From a checkpoint of a small mixture-of-experts model trained on Wikipedia.
Experts: 64 experts in each of 11 layers, 2 picks a token, a sigmoid router, a shared expert of 128 neurons.
Training: a variant of Muon for the experts, 553M tokens, 4236 steps.
Below are experts of layer 4 (counted from 0) of a mixture-of-experts language model. Rows are named router (the router's row for the expert), gate (a neuron's input weights, with its number), up (a neuron's input weights, with its number) and show model dimensions 0-127. Each number is 50 + 12 x the weight over its row's rms, rounded and kept within 0 to 99.
Before each expert's rows: a language model's description of what the expert responds to. This comes from a sample of Wikipedia text that the model never trained on.

# expert 5
What it handles: Single capitals and capital pairs inside abbreviations, codes and model names, as in RD8, NEC, MS, WRC; also infobox field words.
router:66 30 35 52 61 61 69 60 69 54 41 47 50 28 65 52 58 49 31 62 65 45 45 58 59 42 38 44 41 51 47 42 45 57 41 36 40 43 53 41 50 66 40 63 56 26 59 60 46 47 58 42 54 22 43 53 52 39 58 78 58 53 39 49 68 53 40 38 53 30 60 25 75 22 24 42 43 44 79 51 55 52 56 36 57 63 58 44 42 62 58 59 45 22 46 52 70 40 59 65 52 47 21 50 59 63 36 42 53 48 56 60 40 49 42 38 43 40 42 35 58 47 67 53 58 47 35 55
gate6:35 60 47 54 72 42 35 36 49 36 49 49 41 42 63 59 34 49 30 83 62 30 61 51 52 23 53 61 51 37 47 56 33 43 57 49 53 49 46 26 44 65 51 55 40 39 42 56 45 49 61 56 38 42 28 39 30 54 61 57 65 48 48 43 62 43 57 37 33 58 55 41 55 39 31 34 43 46 69 30 41 47 53 58 44 72 42 60 49 64 55 65 39 25 75 55 40 53 36 56 49 61 50 48 55 73 37 41 52 42 42 67 53 48 57 45 61 38 33 71 50 60 37 28 74 55 51 66
up6:39 58 53 44 53 57 63 49 41 48 53 40 47 70 44 57 33 43 65 39 41 57 55 38 35 57 52 35 29 45 64 54 33 48 57 59 67 38 56 80 44 39 44 62 53 62 63 45 58 49 54 43 67 59 81 38 46 24 55 33 47 41 65 56 28 46 69 67 51 44 40 56 64 64 45 50 34 61 53 61 48 39 48 36 47 42 63 32 65 39 31 52 48 47 17 39 55 56 68 52 52 30 50 55 50 33 69 48 47 49 51 24 50 47 39 28 65 64 71 50 58 46 70 69 45 51 44 38
gate7:76 37 44 23 53 50 51 60 53 45 56 49 56 43 44 46 38 46 47 71 54 70 67 58 30 61 39 40 37 52 40 44 37 66 55 52 47 43 57 81 52 66 58 32 58 51 66 62 43 47 56 55 67 52 51 69 44 33 37 56 34 55 41 28 44 46 49 53 72 52 63 18 41 45 34 42 10 44 59 52 32 46 51 63 42 56 57 37 48 51 57 59 48 43 42 61 51 56 67 45 35 41 51 52 54 69 45 42 33 44 28 71 57 44 47 43 57 58 39 43 71 58 33 47 58 33 40 60
up7:66 33 56 28 43 49 64 55 56 63 59 52 70 46 60 44 51 53 75 62 57 64 28 41 53 57 29 48 44 59 60 41 61 65 36 53 44 53 49 55 57 50 41 46 43 44 36 56 57 36 42 36 50 41 47 38 47 42 50 70 54 75 51 22 57 65 55 71 51 57 44 42 44 41 46 57 40 40 37 52 67 65 50 25 59 57 56 58 52 68 63 38 30 48 37 28 48 53 54 93 58 44 38 55 45 70 31 45 45 18 51 45 57 42 62 40 61 54 71 51 55 53 51 49 48 42 40 30
gate8:73 50 39 51 38 73 48 51 56 45 30 48 35 56 33 42 53 44 15 35 60 65 51 63 52 37 36 52 34 52 52 51 39 57 47 25 36 50 48 40 50 72 63 36 44 28 43 56 54 33 58 49 51 61 54 54 46 47 61 54 70 74 37 59 57 49 54 51 70 39 44 32 48 53 46 56 45 44 54 46 52 57 58 62 60 34 52 28 57 35 34 32 36 56 35 31 58 48 61 51 46 60 25 34 48 62 47 56 41 41 51 55 31 67 50 46 25 42 64 26 38 23 58 48 62 41 44 39
up8:64 54 41 40 58 47 31 54 72 49 50 46 69 50 67 48 67 43 62 66 40 31 50 35 46 46 61 43 60 29 40 60 79 50 54 65 47 35 43 67 40 45 44 36 65 46 53 68 47 57 34 36 64 39 45 52 74 45 33 36 35 47 61 42 60 58 40 59 57 35 78 65 42 46 63 45 58 42 58 53 55 45 37 36 47 49 47 50 36 64 78 46 56 38 71 60 50 42 43 24 46 52 79 57 74 55 43 47 48 63 45 38 39 43 66 46 75 38 49 53 65 61 49 53 48 56 38 65

# expert 14
What it handles: Odd tokens inside tables and lists of records, results and routes, such as event units (100 m), scores, and title words.
router:58 20 16 59 46 70 51 62 55 66 68 47 57 44 59 45 59 40 33 54 47 32 61 65 56 48 48 53 40 50 51 52 60 55 32 29 36 43 27 37 50 67 40 73 46 43 35 57 42 56 59 55 62 57 51 37 48 41 74 41 58 58 60 55 65 52 26 48 45 48 42 45 62 43 49 47 50 60 78 30 64 62 73 38 62 54 44 51 57 54 53 57 55 38 39 48 67 37 62 39 59 55 35 78 47 49 35 41 66 37 37 65 47 54 35 54 58 55 64 54 79 44 57 56 40 62 54 46
gate6:71 34 22 55 61 60 43 44 58 46 52 57 57 26 64 46 47 41 67 45 56 35 60 69 52 50 48 54 30 52 53 76 37 47 57 46 28 20 33 65 59 66 44 58 62 38 56 42 58 51 59 59 52 47 47 29 49 58 39 69 67 59 45 54 54 37 42 57 66 41 49 51 39 30 17 70 69 38 52 43 36 47 39 26 44 63 45 47 45 46 56 61 57 36 37 44 36 70 52 46 40 34 44 65 54 66 60 51 31 41 49 47 34 57 52 64 49 44 51 57 76 62 46 46 57 57 57 36
up6:46 15 37 58 60 40 40 39 53 32 54 54 49 50 49 38 61 50 70 44 49 43 58 72 49 48 63 59 54 42 72 55 38 59 74 61 40 38 44 55 67 58 39 38 80 44 59 50 50 34 53 52 30 52 43 27 42 47 42 36 43 65 45 58 45 57 52 45 57 47 66 48 52 36 08 74 53 47 74 41 38 39 49 31 57 68 43 37 52 22 53 37 46 63 52 61 46 59 59 57 42 34 34 65 39 48 62 55 46 65 60 37 52 40 48 50 69 41 54 64 53 60 58 60 39 51 42 52
gate7:61 19 41 51 53 37 48 52 71 54 62 64 66 50 54 24 53 49 35 53 50 55 43 34 53 40 38 61 60 48 53 31 64 76 66 56 33 36 56 56 54 47 33 40 71 55 38 65 30 23 61 53 35 56 46 58 78 36 40 61 58 68 62 52 52 76 64 74 57 47 54 50 61 47 54 47 49 53 45 52 50 52 38 54 31 48 62 39 41 50 65 49 52 44 66 36 53 39 57 56 61 51 25 49 55 62 36 70 34 58 50 53 60 21 47 42 46 57 55 44 49 57 62 48 50 23 47 38
up7:66 37 58 53 54 34 67 25 39 47 33 51 27 37 52 59 38 40 68 53 60 65 57 45 49 53 52 45 45 53 40 56 34 47 37 52 43 21 60 70 50 48 42 37 33 60 50 62 33 61 29 75 44 59 59 57 31 37 48 56 75 33 53 63 49 52 61 47 46 55 50 61 55 49 52 42 56 35 50 61 58 58 71 43 45 55 40 65 63 47 52 68 56 51 42 22 65 55 37 46 33 70 77 41 53 49 36 76 52 57 48 23 33 47 29 60 52 42 55 36 48 55 52 35 45 63 51 58
gate8:49 11 51 48 47 42 48 51 70 66 37 58 56 33 48 45 40 48 66 56 35 62 47 37 63 49 52 62 40 49 44 68 36 54 49 54 56 50 29 14 30 67 57 51 47 42 52 57 53 56 42 41 59 36 59 52 49 20 50 34 69 45 63 60 67 48 61 51 34 33 62 61 43 51 57 59 60 52 42 43 62 58 65 40 33 53 67 40 54 69 60 63 51 41 53 29 65 44 69 55 43 39 29 46 31 57 71 38 65 40 37 46 58 39 59 53 72 56 33 42 55 67 34 49 58 55 48 45
up8:38 39 55 25 29 51 51 57 69 60 52 39 52 60 34 42 36 45 39 59 64 47 42 50 57 57 43 50 52 63 62 57 45 42 56 51 35 18 27 62 42 66 68 70 39 74 54 53 53 42 35 45 49 44 69 29 42 46 49 51 54 59 54 76 67 60 74 51 42 43 69 60 52 31 70 60 50 62 43 43 52 26 56 50 52 37 67 60 62 63 56 62 50 45 53 50 69 44 52 36 47 26 20 47 40 54 64 61 57 44 41 43 61 50 60 44 54 70 48 45 58 33 54 57 44 39 63 28

# expert 63
What it handles: Inner fragments of words split into several pieces, often technical or foreign terms, such as fa in warfare, ot in nucleotide, vi in privilegium.
router:51 31 37 47 43 58 36 42 52 52 52 62 49 38 53 51 73 47 40 59 60 44 63 65 67 52 49 55 38 39 31 40 46 79 51 38 50 40 52 46 62 55 41 71 63 31 43 62 31 55 75 65 49 37 58 32 40 47 46 27 59 62 52 37 58 42 31 28 42 39 56 22 62 40 35 44 49 31 74 47 49 45 60 28 60 37 56 61 52 51 58 44 32 46 43 60 55 53 49 57 43 48 42 72 63 62 46 42 59 38 47 67 44 42 40 53 38 63 48 43 78 61 70 70 46 68 33 51
gate0:61 43 50 49 51 57 48 46 56 40 49 49 31 60 56 59 42 62 40 46 41 58 41 64 62 46 40 52 22 40 69 34 46 71 38 57 42 47 71 44 39 47 64 81 44 44 57 34 45 58 69 71 56 48 20 51 39 56 60 44 40 64 43 48 45 37 65 45 14 48 41 50 62 42 46 50 67 58 56 59 41 66 41 37 68 48 47 72 70 45 37 47 28 64 53 68 63 46 52 36 40 46 47 81 49 51 50 32 39 53 51 42 46 47 57 50 46 68 57 48 41 32 45 33 46 62 65 28
up0:62 77 38 47 58 46 48 54 47 52 61 40 53 49 62 33 57 57 62 21 29 67 61 43 51 40 42 43 75 58 47 43 45 77 59 56 53 39 37 56 39 59 70 55 37 33 40 48 38 52 52 54 45 56 42 46 36 45 62 56 50 39 64 55 37 55 51 60 22 54 24 55 49 66 46 52 33 63 57 57 59 53 74 53 37 48 66 20 44 38 41 42 38 68 42 48 49 53 66 43 62 55 50 46 63 48 56 58 44 45 26 31 63 43 47 42 45 45 38 57 30 69 74 44 56 47 48 81
gate1:52 51 73 56 63 42 34 54 66 60 49 67 55 31 48 67 55 33 37 56 50 57 68 46 52 37 46 47 28 37 49 36 56 45 55 57 56 43 58 18 87 47 42 32 57 54 36 73 21 53 52 46 47 55 57 54 44 63 53 53 45 62 60 49 59 45 50 34 39 43 40 44 68 42 63 47 67 74 53 73 39 54 35 51 35 54 77 47 61 42 65 38 62 34 66 62 56 65 52 64 44 49 54 38 65 61 57 47 51 64 49 63 53 66 40 47 48 65 51 48 76 31 48 46 38 56 45 45
up1:63 54 46 61 50 45 52 59 53 58 43 45 37 43 35 67 41 42 41 44 66 64 62 61 55 56 36 50 55 54 35 45 45 51 46 47 44 58 46 43 46 59 73 44 46 49 57 54 49 54 84 33 68 38 62 27 35 59 42 58 50 39 39 54 58 57 69 62 65 31 49 49 31 67 28 52 38 33 55 65 57 78 46 70 54 57 57 52 42 62 57 34 64 78 63 69 47 61 32 48 55 48 47 44 52 40 51 29 39 33 36 31 25 66 53 60 36 58 54 35 43 37 43 28 39 50 32 63
gate2:61 32 48 41 39 47 57 47 38 50 54 71 40 53 47 42 69 55 25 63 48 26 46 47 59 66 41 52 57 56 48 34 49 74 68 33 51 47 60 56 47 49 46 47 56 63 53 22 27 55 35 47 39 46 53 43 32 34 34 46 75 59 64 50 65 52 49 29 43 29 68 36 64 45 20 40 50 54 60 25 74 44 32 34 31 47 52 33 51 65 69 65 57 51 55 40 51 55 46 68 51 61 39 39 56 68 62 59 53 48 55 46 39 58 49 49 46 46 55 28 42 37 54 58 67 54 47 43
up2:51 35 44 51 51 49 31 52 37 43 38 58 57 73 54 51 41 57 54 56 59 39 62 51 40 46 49 58 43 55 36 51 65 61 60 51 54 47 33 61 54 65 46 53 50 61 46 51 53 37 39 68 54 48 72 46 35 37 25 58 40 39 35 47 59 40 38 34 59 46 30 47 51 24 47 42 40 69 61 54 58 61 44 70 09 36 31 45 73 45 59 55 56 48 58 42 47 42 49 43 45 53 60 38 33 71 75 57 67 40 49 50 41 44 68 53 73 39 52 54 69 47 58 26 76 49 47 23